config.yaml
n_layer: 14
d_model: 320
n_experts: 48
experts_per_token: 6
d_expert: 32
d_shared_expert: 0
activation: "swiglu"
moe_layers: [0, 1, 2, 3, 4, 5, 6, 7, 8, 9, 10, 11, 12, 13]
router_score: "sigmoid"
normalize_top_k: true
routed_scale: 2.45
balance_loss: 0.0023
balance_bias: true
init_std_router: 0.007
lr_router: 0.000375
vocab_size: 2048
norm: "rmsnorm"
norm_eps: 1e-05
tie_embeddings: false
optimizer: "adamw"
lr: 0.00122
beta1: 0.9
beta2: 0.98
grad_clip: 1.0
batch_tokens: 65536
seq_len: 512
train_tokens: 214300000
steps: 3270
dataset: "wikipedia_en"
Below are experts of layer 5 (counted from 0) of a mixture-of-experts language model. Rows are named router (the router's row for the expert), gate (a neuron's input weights, with its number), up (a neuron's input weights, with its number) and show model dimensions 80-119. Each number is 200 + 20 x the weight over its row's rms, rounded and kept within 0 to 999.
Before each expert's rows: "comes after" lists some tokens at least twice as common just before its tokens as in all text; "mostly gets" lists some tokens that are sent to it at least half of the time. This comes from a sample of Wikipedia text that the model never trained on. Tokens count by the router's weight.

# expert 20
comes after: "\n", ".", ",", "\"", " 19", " that"
mostly gets: " where", " when", " while", " but", " that", " However"
router,191,181,205,201,205,167,225,194,177,196,189,177,218,228,195,202,189,201,167,193,198,211,198,238,227,184,210,189,224,211,205,215,223,225,215,202,213,181,200,191
gate0,199,214,205,217,200,179,190,184,186,167,215,209,216,201,220,167,152,185,207,177,234,227,220,185,165,179,180,224,188,177,210,175,234,218,203,232,196,221,207,199
up0,180,188,161,249,197,206,187,183,180,197,173,217,187,198,223,226,186,221,196,188,199,183,205,183,202,187,215,198,240,160,203,177,214,186,208,164,236,205,186,178
gate1,197,185,178,165,155,190,202,173,201,211,214,167,222,201,206,247,188,211,194,187,212,186,186,227,211,202,191,208,214,202,224,167,160,249,219,195,221,219,197,185
up1,171,194,221,208,192,170,180,182,217,196,170,221,221,183,214,192,182,184,205,193,185,207,267,214,182,147,227,160,155,212,218,216,214,203,196,229,204,212,218,225
gate2,219,209,238,204,229,198,199,181,202,200,232,199,203,214,184,203,198,193,188,177,226,195,201,188,222,229,196,196,219,211,169,199,187,181,184,233,202,179,212,214
up2,218,198,222,181,189,183,187,214,212,198,213,194,216,220,165,193,188,201,175,184,192,188,186,181,219,207,221,188,212,199,219,211,212,193,158,200,151,191,216,190
gate3,192,206,211,207,247,195,185,167,194,221,212,191,197,198,211,201,221,228,198,215,193,182,192,196,196,237,210,196,188,210,191,201,202,213,205,193,194,219,173,227
up3,190,174,210,174,255,229,201,211,193,224,236,207,179,228,188,202,197,228,190,172,221,217,183,182,190,226,208,197,214,207,218,197,214,204,214,226,191,188,206,218
gate4,190,210,193,178,194,204,202,200,200,226,171,191,224,202,209,203,229,175,165,215,207,203,173,238,238,170,186,184,168,208,209,205,218,182,230,230,216,212,191,189
up4,211,198,197,210,199,209,199,206,188,155,204,200,199,215,207,201,177,229,216,211,197,179,205,156,151,240,188,206,223,200,180,168,202,213,201,173,177,210,194,206
gate5,185,191,217,188,195,198,230,199,178,181,186,196,196,240,184,185,181,176,225,188,213,235,230,237,221,223,229,177,188,216,143,239,180,237,212,242,187,180,204,225
up5,206,224,228,177,178,201,216,203,220,211,181,181,213,207,239,198,194,163,158,182,208,178,198,218,205,180,163,181,196,252,193,206,226,183,240,200,195,161,195,203
gate6,212,178,224,164,197,198,237,184,225,181,164,198,206,220,194,217,200,240,169,181,155,177,154,205,234,183,193,194,158,197,208,234,185,189,226,190,197,204,174,208
up6,177,169,220,171,189,222,220,187,230,189,193,205,207,213,219,185,151,217,191,219,175,180,194,214,183,213,201,226,180,225,198,207,202,204,214,199,200,186,190,169
gate7,169,192,176,210,187,207,232,233,169,188,184,210,184,185,194,187,227,216,238,208,204,232,206,209,207,204,232,218,212,197,205,161,189,241,187,188,204,198,211,196
up7,215,187,215,185,202,204,206,180,220,195,218,194,217,205,209,181,179,210,194,184,213,149,204,175,199,196,174,206,216,179,179,223,196,187,189,210,201,207,169,244
gate8,203,199,197,180,196,190,183,201,165,192,188,163,214,192,179,216,179,176,209,217,222,185,208,210,218,223,235,202,215,226,219,157,206,212,209,216,224,177,205,203
up8,198,186,204,196,213,171,188,216,188,220,167,245,216,165,202,206,185,188,220,217,204,172,198,172,187,194,198,174,199,207,226,204,200,151,232,181,220,205,165,167
gate9,203,182,224,195,210,170,215,175,205,190,203,220,204,220,198,207,164,212,223,192,188,171,220,194,201,165,208,197,188,179,186,196,200,198,205,187,203,187,196,156
up9,192,203,183,191,195,171,240,224,202,189,187,215,213,234,195,183,190,182,181,233,206,189,199,232,182,196,202,201,183,183,209,231,214,205,210,219,227,219,198,163
gate10,187,225,207,164,191,207,207,229,186,217,185,173,210,212,211,205,227,187,180,216,253,227,208,183,217,190,172,203,224,220,188,199,183,203,215,232,199,226,174,195
up10,182,177,197,186,212,183,170,176,183,209,205,234,185,211,181,213,174,190,201,213,227,202,212,191,233,200,177,209,224,161,195,198,211,234,166,222,198,194,197,207
gate11,180,202,195,214,238,217,210,181,192,197,242,147,178,215,179,190,174,196,214,191,203,229,237,217,238,214,239,180,239,170,215,200,201,205,174,228,227,184,185,183
up11,194,217,232,205,187,156,171,207,197,170,196,191,180,158,223,234,186,204,227,199,236,214,232,172,220,207,224,190,217,184,228,188,177,202,197,207,236,185,223,196
gate12,165,178,199,182,204,192,214,197,162,184,192,199,203,233,200,198,195,213,198,190,195,209,210,222,205,190,211,166,200,199,178,176,215,222,225,190,202,155,189,162
up12,190,196,198,203,183,186,198,208,185,175,199,147,194,214,237,170,206,210,209,190,199,235,210,220,199,202,188,192,211,237,221,194,225,193,208,176,219,171,197,166
gate13,216,193,176,205,216,231,191,196,225,201,215,207,199,212,212,169,205,201,183,219,226,205,200,191,219,204,202,198,207,191,194,170,190,182,180,183,178,194,202,220
up13,209,184,196,167,220,176,207,187,195,199,200,187,234,194,228,169,198,217,203,221,187,206,231,193,183,211,216,202,205,219,208,218,186,181,209,214,164,162,176,224
gate14,171,196,218,195,215,186,189,168,202,200,218,193,216,219,185,157,174,224,179,194,178,180,230,204,210,180,227,170,224,227,192,205,226,216,222,186,202,178,203,175
up14,232,194,211,209,196,211,222,230,199,157,187,218,211,177,222,199,209,169,216,195,207,204,191,217,165,208,197,228,158,180,189,202,175,189,183,179,219,221,208,209
gate15,203,172,179,194,220,168,197,223,168,187,214,190,175,218,196,185,232,219,198,187,188,205,161,240,197,207,190,220,209,223,216,189,212,220,195,200,208,223,190,185
up15,224,172,180,201,186,182,237,182,180,182,202,183,185,218,195,205,218,201,191,220,172,189,165,217,185,177,210,187,198,218,221,192,212,215,210,164,222,228,229,184
gate16,182,170,220,200,218,187,173,204,193,202,201,200,213,168,182,178,189,195,233,206,211,254,200,209,188,210,214,193,182,196,210,218,254,205,167,190,211,223,197,176
up16,219,180,165,224,191,206,203,197,172,206,211,210,179,227,198,216,198,202,181,213,249,190,198,224,220,190,216,196,210,204,213,188,196,217,187,179,204,241,204,187
gate17,206,221,219,212,199,197,220,179,205,200,246,207,162,220,167,159,216,251,211,193,210,225,169,178,163,219,209,200,192,202,228,195,194,178,171,188,163,228,223,203
up17,185,213,199,174,193,224,256,203,173,184,157,202,213,227,192,198,199,175,191,220,225,180,202,196,199,195,173,194,161,190,233,219,207,211,222,206,194,196,172,219
gate18,191,181,175,181,192,189,204,226,172,196,191,274,195,201,204,181,180,197,243,195,214,211,220,214,230,185,203,184,203,191,204,182,174,212,190,173,225,175,225,179
up18,230,178,192,191,183,205,203,216,209,183,208,185,208,184,204,235,165,184,215,219,222,187,180,218,236,166,211,186,203,184,229,161,185,203,179,176,209,207,193,189
gate19,156,154,208,186,225,201,179,221,184,152,182,194,205,192,216,210,216,211,199,175,227,180,194,177,217,223,173,224,174,181,183,199,219,217,205,219,221,197,181,201
up19,160,197,204,198,206,175,191,237,206,222,191,196,236,217,208,231,203,194,194,198,208,188,214,178,226,226,173,203,173,226,177,179,196,184,199,224,204,207,194,167
gate20,183,207,192,195,205,149,236,220,199,214,228,202,197,231,247,206,210,195,164,187,170,215,175,230,176,211,164,211,220,219,172,224,226,185,176,198,205,185,195,181
up20,207,210,206,206,194,194,231,213,192,206,249,193,188,242,216,196,184,226,169,213,190,203,194,208,217,205,183,250,218,229,172,218,233,197,195,178,176,204,244,214
gate21,189,163,156,213,168,222,215,239,177,202,206,222,194,218,163,181,201,212,176,221,211,207,201,196,193,200,234,200,225,163,222,174,175,222,210,206,192,201,244,202
up21,227,177,168,204,180,202,215,177,177,228,207,180,214,186,171,201,174,194,206,173,193,190,216,197,193,172,224,195,216,206,189,183,199,221,166,190,239,169,228,175
gate22,197,224,179,218,238,194,203,186,232,204,195,188,177,220,190,200,198,209,212,245,177,214,202,211,190,256,236,218,180,197,198,194,204,171,206,203,210,181,204,231
up22,189,203,193,248,209,198,188,183,174,216,175,219,192,165,230,194,175,172,226,194,181,178,228,186,195,192,204,167,170,179,207,185,170,181,166,212,220,222,242,241
gate23,218,204,254,217,214,192,211,163,259,212,222,183,204,200,218,182,206,163,168,172,205,187,195,204,198,183,182,193,216,179,208,183,228,222,198,183,172,243,181,217
up23,197,212,228,236,221,212,158,183,233,199,222,170,222,223,212,199,197,152,207,182,221,222,174,211,221,193,193,175,218,206,176,183,205,204,190,173,187,200,201,214
gate24,177,193,197,153,219,159,206,198,203,210,192,220,195,220,195,211,210,196,196,238,213,210,187,212,166,208,199,212,203,226,229,208,208,214,175,206,221,200,182,219
up24,162,204,182,191,249,183,203,196,203,186,197,200,198,212,163,200,191,192,182,227,202,202,200,189,179,200,221,197,202,181,218,209,228,230,157,209,233,192,188,207
gate25,164,201,194,185,188,192,216,219,180,206,184,180,195,220,180,209,163,197,188,212,193,189,209,210,185,213,177,166,214,224,221,222,185,229,176,226,226,210,170,195
up25,183,188,192,226,209,198,208,216,196,223,185,228,219,204,223,232,183,169,204,165,203,194,207,185,190,228,195,212,236,198,212,221,222,160,190,223,224,216,168,195

# expert 28
comes after: " |", ".", "==", " 0", ")", "==="
mostly gets: " ==", "====", " most", "===", "==", " such"
router,202,182,185,235,184,187,182,220,208,199,195,191,188,189,185,225,196,191,238,210,178,201,179,192,195,225,220,193,212,208,212,209,191,202,186,235,209,198,221,194
gate0,208,192,199,202,186,216,190,208,201,206,198,210,181,217,169,218,198,186,225,224,187,226,191,199,185,235,180,198,214,173,167,216,221,166,197,206,207,200,184,202
up0,241,192,208,215,207,179,211,202,218,195,177,201,190,195,188,202,212,170,193,228,216,194,169,196,193,232,211,177,209,217,214,199,216,159,199,196,219,175,193,216
gate1,202,214,189,158,206,188,238,197,168,229,203,226,211,201,217,241,175,210,230,241,204,230,251,158,219,206,237,206,205,205,196,196,206,187,178,222,217,180,223,198
up1,175,172,207,173,162,208,205,179,207,195,198,190,221,163,165,233,187,182,206,208,188,188,208,151,225,182,226,164,228,194,215,231,199,188,186,197,185,212,192,193
gate2,226,208,201,220,214,219,235,203,203,165,208,234,189,182,188,189,174,184,241,204,209,195,218,190,185,161,202,204,173,183,217,221,196,199,190,178,188,175,217,233
up2,205,194,203,195,188,168,171,239,174,181,189,183,193,207,216,189,226,175,178,160,195,248,198,230,216,217,182,212,203,224,192,201,187,170,178,217,188,191,202,240
gate3,256,220,172,233,157,210,177,204,225,185,216,206,200,204,199,206,185,192,221,225,170,190,200,197,166,243,172,237,213,208,206,209,198,183,197,167,166,220,197,226
up3,215,209,196,194,193,193,219,199,231,200,234,197,191,178,193,223,202,210,223,225,209,206,235,178,207,183,220,192,198,203,207,180,216,199,201,212,189,181,199,227
gate4,197,232,210,205,200,197,185,225,202,199,179,191,190,191,213,258,150,193,221,234,190,211,211,194,151,208,192,201,198,180,198,191,161,228,212,236,207,208,180,217
up4,206,167,172,234,216,209,198,189,206,234,167,165,224,207,186,180,207,196,174,196,178,167,164,218,186,170,153,203,195,201,222,218,188,231,229,198,203,201,218,188
gate5,183,168,232,202,176,168,194,212,174,212,211,186,253,223,221,196,240,204,187,193,181,208,177,222,211,221,142,231,211,192,224,183,222,168,166,214,211,203,204,213
up5,195,205,190,210,230,206,209,190,226,195,202,192,201,214,200,162,186,224,217,198,207,194,206,187,228,192,206,188,210,216,206,237,227,197,205,190,191,195,216,200
gate6,195,194,190,206,184,221,195,196,229,204,185,177,204,216,203,206,210,173,215,206,218,224,198,189,178,185,183,214,202,192,164,220,226,214,221,182,194,221,161,182
up6,188,220,194,227,228,169,191,197,212,195,197,209,198,210,232,213,192,204,182,174,175,173,196,217,238,176,199,203,252,188,223,184,201,190,190,202,240,213,205,229
gate7,188,194,173,182,204,231,199,198,215,227,237,197,226,209,171,196,182,188,228,203,219,211,207,204,231,212,232,199,189,212,176,193,210,195,217,222,171,197,179,193
up7,186,202,191,194,233,202,192,184,207,197,214,183,205,199,204,205,203,250,174,223,181,186,181,219,211,238,223,190,208,193,207,169,160,219,206,160,221,216,193,178
gate8,184,179,210,217,207,165,164,200,237,218,215,197,206,156,206,197,201,223,201,189,191,195,174,163,202,188,218,194,193,205,192,195,224,211,178,217,212,212,226,238
up8,219,194,186,195,173,214,218,205,187,153,191,170,188,221,186,200,171,188,174,215,260,239,225,224,199,167,174,208,178,211,219,249,232,191,229,166,230,179,217,205
gate9,209,174,170,213,188,181,161,183,238,259,188,201,244,185,222,187,215,173,182,206,188,185,199,182,206,187,196,185,218,196,200,211,232,200,190,232,205,214,203,217
up9,209,203,187,198,172,204,220,208,212,165,207,220,212,198,228,215,174,215,172,218,211,192,212,203,205,160,203,213,205,209,189,208,209,192,251,185,207,157,222,185
gate10,176,183,167,201,200,209,207,237,197,216,198,199,220,194,238,187,202,219,206,183,214,201,207,228,167,195,208,208,185,242,197,222,242,193,226,216,206,214,215,211
up10,189,207,180,193,192,230,211,229,188,230,180,220,232,226,174,184,200,224,204,205,206,170,174,210,185,198,182,190,213,207,199,216,198,211,223,199,215,202,200,189
gate11,227,254,229,196,175,187,178,201,212,200,213,153,198,180,165,211,201,208,190,198,226,206,225,191,186,233,204,196,222,253,214,194,174,182,199,208,178,210,209,203
up11,214,227,204,184,194,197,163,197,184,196,234,177,205,199,170,180,192,210,238,190,183,192,203,209,185,225,192,221,180,235,226,242,175,193,153,210,214,219,217,180
gate12,181,201,193,189,198,194,162,203,216,212,190,215,197,205,205,226,211,216,193,206,169,211,226,152,203,210,200,186,188,167,159,182,195,207,166,208,199,237,187,230
up12,200,210,221,237,228,205,179,243,206,230,229,167,249,248,192,208,211,197,184,215,193,234,189,209,225,193,171,187,188,207,198,204,181,158,199,244,189,207,203,216
gate13,190,210,165,218,169,188,181,205,202,221,188,193,196,176,220,229,196,228,203,217,164,201,187,195,175,211,204,235,200,214,211,181,176,179,203,197,229,180,230,189
up13,223,189,236,189,198,198,225,187,198,193,208,238,180,198,177,176,222,166,222,172,208,192,200,208,229,201,213,167,201,176,218,214,232,204,180,167,189,192,166,191
gate14,198,210,201,173,180,160,210,182,199,210,203,180,194,194,182,237,139,196,201,215,216,195,207,198,171,186,195,185,204,209,206,215,201,212,219,245,209,215,191,228
up14,178,187,187,165,231,198,210,195,149,188,180,168,130,183,230,202,220,205,190,166,187,196,224,197,195,181,201,224,203,203,215,183,198,240,221,213,176,201,174,188
gate15,212,187,150,223,183,188,218,224,177,194,209,215,171,200,212,201,177,206,200,212,216,199,189,203,153,184,212,215,241,164,186,208,179,222,188,197,239,197,218,213
up15,192,223,198,234,212,221,205,169,237,173,238,197,216,189,184,232,210,203,201,210,206,179,218,215,177,178,213,203,203,215,200,198,206,197,241,200,182,182,201,203
gate16,185,200,220,181,218,210,188,212,238,202,166,202,210,222,167,185,188,227,195,209,183,203,188,181,193,229,180,183,194,187,214,220,186,205,198,232,213,208,193,214
up16,183,213,209,186,206,226,226,180,200,181,196,202,192,212,198,197,182,217,200,197,215,189,207,200,197,147,184,188,215,192,208,201,229,214,209,186,216,187,206,212
gate17,204,154,192,207,207,211,187,177,217,217,227,191,168,185,212,220,219,198,222,218,187,202,198,182,209,216,175,200,208,206,181,230,244,210,176,204,172,198,209,210
up17,192,239,167,180,211,184,218,216,165,174,179,231,214,218,173,190,195,207,193,184,243,207,202,224,236,202,228,186,206,212,244,163,163,206,233,171,230,215,228,185
gate18,205,213,197,204,186,185,190,231,215,206,204,216,203,204,198,181,169,150,240,155,192,208,195,220,199,193,191,205,175,214,221,199,198,202,196,209,212,213,222,183
up18,165,178,205,228,213,199,223,178,188,174,175,224,203,198,215,196,207,192,210,202,188,178,243,229,214,223,212,223,186,187,188,221,236,227,186,215,193,196,221,211
gate19,221,199,180,197,224,191,168,229,199,183,215,167,192,188,218,200,207,196,200,222,211,188,211,216,182,199,192,208,198,194,202,197,186,199,192,192,191,205,172,193
up19,191,203,211,226,180,162,203,160,190,198,191,221,162,209,184,204,195,190,203,182,239,223,221,218,186,207,220,239,165,219,162,232,191,211,206,231,211,175,196,223
gate20,181,207,228,205,215,201,192,217,171,208,210,212,209,191,177,174,194,173,191,198,229,219,172,197,186,204,209,207,206,184,199,172,190,188,206,211,189,202,202,176
up20,234,194,169,167,178,181,229,172,223,186,198,210,204,178,211,202,206,207,194,182,170,143,228,204,221,193,184,208,233,209,220,237,212,180,180,189,180,167,201,204
gate21,206,194,181,230,193,207,230,205,195,200,179,188,191,220,195,203,195,183,201,163,223,204,184,218,219,201,194,224,213,242,198,194,204,189,231,203,210,236,244,232
up21,182,189,201,172,214,219,168,208,195,218,207,214,212,161,215,177,217,216,209,205,222,222,231,182,197,194,209,176,192,195,195,225,195,177,192,187,200,150,149,188
gate22,217,177,197,208,227,193,215,188,207,225,241,173,199,222,189,193,194,207,149,214,203,188,184,222,207,207,184,236,227,197,207,183,219,206,213,210,187,206,183,171
up22,210,225,196,182,199,230,181,216,196,210,149,221,223,180,196,204,162,177,203,192,203,204,217,175,192,194,239,180,228,183,183,188,212,222,228,190,170,247,200,197
gate23,175,181,200,160,201,223,202,212,190,204,213,199,193,201,192,221,211,233,197,214,202,231,229,170,213,186,213,179,198,214,204,194,185,225,195,213,173,153,208,178
up23,231,202,214,249,194,208,217,216,226,196,181,163,193,220,190,201,191,154,196,171,184,193,161,215,182,203,215,193,163,183,181,210,194,176,175,184,214,207,210,170
gate24,218,201,209,211,152,169,193,246,178,207,200,186,175,183,200,198,179,189,221,180,185,170,176,177,199,195,210,184,167,193,176,193,203,215,185,206,205,185,226,194
up24,215,202,164,217,192,169,188,235,193,216,214,192,194,177,192,199,181,207,184,166,173,195,191,213,223,169,225,186,220,216,226,224,191,194,211,211,207,168,239,182
gate25,241,201,178,195,206,178,175,216,212,174,228,197,203,182,174,204,220,173,211,225,211,190,232,212,193,188,240,166,201,206,192,196,179,231,178,228,239,195,228,192
up25,183,211,183,213,184,224,204,212,179,182,193,202,168,219,248,181,191,208,188,185,196,166,192,195,199,214,172,235,209,224,190,191,193,219,230,157,184,186,189,176

# expert 26
comes after: "\n", ".", ")", " 19", " was", " ="
mostly gets: " years", " ==", "\n", " =", " well", " such"
router,210,201,175,199,215,227,205,189,201,213,179,256,237,186,205,181,202,192,220,185,203,184,180,201,230,220,217,192,220,197,198,201,221,177,194,230,216,191,176,206
gate0,198,208,182,202,221,235,188,215,210,226,210,187,183,204,198,179,194,213,186,201,202,225,192,203,177,253,205,233,203,183,206,242,238,169,195,208,198,176,193,216
up0,184,244,191,165,200,210,204,166,156,198,181,202,148,178,179,210,170,191,210,235,226,220,236,174,178,229,188,192,169,200,206,198,194,216,162,190,216,199,179,221
gate1,185,209,161,168,229,215,189,216,182,174,226,210,214,250,218,228,228,184,221,214,221,206,198,192,211,237,218,218,200,157,190,196,183,177,175,225,207,214,202,197
up1,155,206,191,174,199,195,174,215,197,198,222,201,175,171,188,196,215,204,214,212,228,188,190,207,169,181,188,175,196,225,235,214,177,184,162,182,225,184,231,258
gate2,211,216,208,212,188,224,225,209,215,194,198,210,231,226,212,192,194,189,229,173,224,217,216,185,201,217,194,179,196,232,184,183,201,186,181,209,146,204,203,225
up2,238,175,190,227,211,194,210,195,167,197,193,238,226,175,208,247,174,181,197,188,157,169,185,191,205,193,212,230,203,179,220,198,183,202,188,195,196,194,189,209
gate3,206,205,187,179,198,208,165,232,245,155,202,194,204,183,206,229,209,196,193,192,222,231,178,220,187,180,206,191,221,197,185,173,200,231,178,174,185,224,196,191
up3,191,213,207,196,179,196,196,200,200,200,217,168,218,187,231,187,219,191,198,202,219,217,181,183,192,211,210,197,211,198,213,185,197,192,160,212,195,191,219,211
gate4,212,163,187,200,197,169,176,221,219,142,206,226,177,209,196,242,198,152,215,215,207,202,176,202,226,199,196,210,178,200,203,223,184,214,181,200,239,197,178,187
up4,232,194,206,189,199,203,227,216,186,214,237,188,214,224,210,197,192,205,222,184,186,171,200,203,211,218,189,243,213,187,138,206,190,232,168,220,179,218,204,189
gate5,204,181,187,206,209,254,210,186,163,182,174,225,201,192,182,185,148,201,207,153,214,210,176,230,209,189,220,199,193,164,187,205,195,196,224,191,186,182,208,220
up5,228,214,204,204,231,237,222,166,178,186,218,207,222,213,186,170,196,207,234,212,211,183,199,225,226,221,191,177,181,157,194,208,184,189,204,181,212,166,201,220
gate6,208,192,189,202,221,199,221,226,165,207,177,229,217,188,251,178,197,194,199,188,208,210,221,223,207,189,193,206,163,185,199,186,182,200,197,226,195,188,226,166
up6,200,231,222,235,224,211,175,204,208,227,216,188,219,183,229,211,176,183,185,214,205,181,222,215,205,212,220,201,182,164,178,198,218,170,176,234,184,164,232,186
gate7,181,233,183,195,213,226,172,213,203,166,202,226,195,219,182,200,238,198,206,215,205,221,217,188,182,187,195,206,161,191,159,190,218,165,187,199,204,225,183,203
up7,188,182,158,200,201,226,215,203,207,172,167,247,229,239,221,207,202,157,222,196,194,189,217,181,221,166,221,171,182,204,176,197,185,193,177,215,217,181,196,203
gate8,192,207,217,234,209,236,182,197,202,200,236,196,210,212,190,192,229,184,192,193,210,218,204,220,209,196,199,180,185,174,183,215,216,164,191,202,214,208,177,157
up8,221,185,195,213,195,214,211,211,204,208,210,173,184,176,208,191,230,206,217,202,200,198,232,233,218,168,185,199,184,200,164,218,185,221,174,190,142,184,206,222
gate9,172,178,175,185,232,184,193,196,208,220,167,194,207,200,233,223,217,192,195,201,223,170,223,210,200,219,207,169,231,160,200,247,197,179,216,219,240,214,179,185
up9,201,184,172,191,201,223,231,198,210,165,215,206,223,212,185,194,162,203,220,214,176,205,202,187,224,200,209,181,172,206,229,163,212,238,207,212,171,176,228,216
gate10,182,192,192,198,187,201,183,193,196,208,208,222,245,177,165,226,205,190,215,218,235,186,178,186,241,181,187,196,210,209,157,206,214,197,196,214,211,207,218,233
up10,183,166,213,192,204,213,188,188,213,218,222,187,243,183,178,207,213,209,204,187,220,209,192,221,235,193,206,193,227,193,185,225,255,218,196,195,204,202,257,215
gate11,183,207,188,152,185,198,187,169,211,225,183,206,184,187,178,207,198,184,252,200,237,210,220,174,218,185,215,171,201,203,198,232,215,236,192,219,188,187,197,245
up11,200,223,168,190,204,212,192,170,192,241,190,220,195,201,208,218,200,204,172,206,198,153,204,218,227,208,243,196,237,181,185,221,241,208,221,183,218,184,217,229
gate12,197,213,188,201,182,220,229,191,167,191,177,213,195,176,215,203,216,255,215,226,209,161,177,182,221,208,240,197,208,191,173,188,197,175,213,209,216,196,223,202
up12,211,215,187,192,206,206,200,175,196,191,174,217,197,174,206,195,198,216,242,209,190,151,182,208,210,196,225,182,208,196,186,220,214,214,205,216,237,198,239,172
gate13,233,173,203,188,223,215,213,169,250,193,197,208,204,209,219,212,220,173,212,172,203,188,181,198,222,189,193,180,216,201,205,200,197,199,180,240,185,187,203,221
up13,184,222,178,190,187,210,213,173,191,184,203,188,211,208,219,211,211,235,212,167,197,221,149,178,207,213,209,166,187,184,212,187,175,211,221,192,192,229,220,211
gate14,196,191,186,185,189,210,208,181,197,212,169,221,183,193,208,203,205,221,229,216,174,208,191,194,210,255,244,187,178,198,209,230,214,181,228,209,214,203,178,209
up14,190,227,187,212,169,211,234,176,196,203,184,226,198,202,185,218,180,175,233,201,224,192,231,190,218,214,177,225,163,199,221,185,174,189,206,149,205,225,170,197
gate15,197,211,212,186,185,215,187,194,200,238,234,209,210,187,183,212,211,201,185,182,219,211,195,183,207,196,202,216,244,182,204,192,211,188,198,172,209,223,206,210
up15,216,236,195,229,197,187,194,153,231,200,226,209,225,188,212,187,198,181,184,183,198,196,225,246,218,181,238,189,209,200,167,181,216,230,183,198,224,243,198,206
gate16,168,201,197,214,238,174,191,172,234,200,229,172,236,223,189,181,173,175,198,184,225,221,201,208,186,206,198,191,229,155,182,212,168,195,165,226,163,222,224,207
up16,203,223,194,227,221,177,217,193,228,169,196,190,226,205,221,182,201,158,208,197,214,209,208,185,147,180,238,180,187,208,200,201,232,207,203,206,195,217,204,210
gate17,224,213,170,220,181,229,211,223,191,188,217,189,204,199,186,224,236,229,207,211,201,211,174,203,216,175,191,199,159,177,197,189,187,172,193,211,212,212,198,202
up17,180,211,221,191,236,204,201,206,228,182,220,205,215,202,163,147,174,167,202,188,181,203,231,222,149,235,199,186,213,211,226,216,225,228,212,178,205,179,204,209
gate18,207,183,185,197,237,217,223,219,200,216,208,242,200,208,207,194,189,181,190,203,192,189,197,207,211,235,197,182,202,187,203,209,246,220,215,179,215,207,165,193
up18,194,162,200,188,216,182,167,216,184,188,218,198,205,251,192,195,150,193,194,172,210,189,199,222,210,194,233,190,174,181,211,167,201,187,182,229,179,168,205,215
gate19,154,146,183,201,211,174,202,203,194,172,196,182,213,201,177,218,192,203,157,210,185,239,171,179,211,177,194,220,231,215,176,151,196,202,197,203,202,228,191,162
up19,198,192,183,184,196,190,214,212,208,214,200,176,180,211,235,219,216,235,189,235,162,186,201,195,201,200,196,186,198,223,204,227,164,174,197,151,204,203,189,209
gate20,203,214,196,222,192,229,228,227,195,188,223,204,212,222,151,180,207,185,215,163,162,207,184,210,227,221,201,226,201,229,212,198,213,179,167,212,193,206,207,200
up20,234,175,182,221,189,210,224,218,188,177,192,178,175,226,197,173,171,210,223,190,203,198,186,201,176,175,191,209,169,198,201,202,185,186,190,178,181,198,222,226
gate21,218,197,215,195,167,201,213,184,189,200,199,193,217,204,223,223,221,216,201,171,194,201,142,226,215,205,193,205,198,197,193,200,223,171,226,178,193,221,210,194
up21,236,197,206,181,188,200,176,178,215,195,200,217,185,184,218,175,228,199,212,168,173,187,201,252,199,195,244,160,203,200,234,243,206,225,208,208,191,220,210,186
gate22,232,223,189,179,147,193,205,201,191,183,200,201,220,188,211,171,234,225,183,230,197,206,183,222,248,214,235,211,184,228,217,172,192,175,215,182,195,240,231,222
up22,172,229,227,184,221,146,210,212,196,180,202,167,200,205,206,205,182,197,162,169,184,200,201,194,163,184,192,236,211,225,190,215,167,205,218,206,197,224,207,174
gate23,244,196,216,212,220,197,245,181,175,209,233,173,218,187,214,210,213,191,188,198,199,176,195,167,203,187,168,207,189,199,181,206,193,168,170,185,194,165,194,202
up23,196,197,195,160,185,202,166,224,193,191,221,180,180,233,201,181,181,193,207,238,190,191,176,237,206,183,222,206,199,226,190,205,175,215,229,231,181,212,217,224
gate24,212,218,198,189,218,180,200,175,199,229,243,183,229,226,230,221,215,198,188,201,234,223,207,209,178,183,194,225,222,179,184,196,221,209,199,201,204,172,193,178
up24,210,173,165,194,217,216,194,211,216,192,243,203,227,226,185,196,200,195,193,208,190,152,187,222,201,201,176,165,209,223,217,179,210,195,222,168,201,209,209,221
gate25,175,198,170,163,206,168,201,215,191,191,198,226,184,167,183,210,205,200,215,183,233,186,177,203,186,193,230,186,219,190,221,213,223,187,154,225,227,192,161,233
up25,221,234,208,221,233,200,227,186,216,184,168,191,212,214,186,196,200,219,200,204,157,214,216,188,199,230,223,213,193,225,233,210,164,193,228,208,215,204,194,190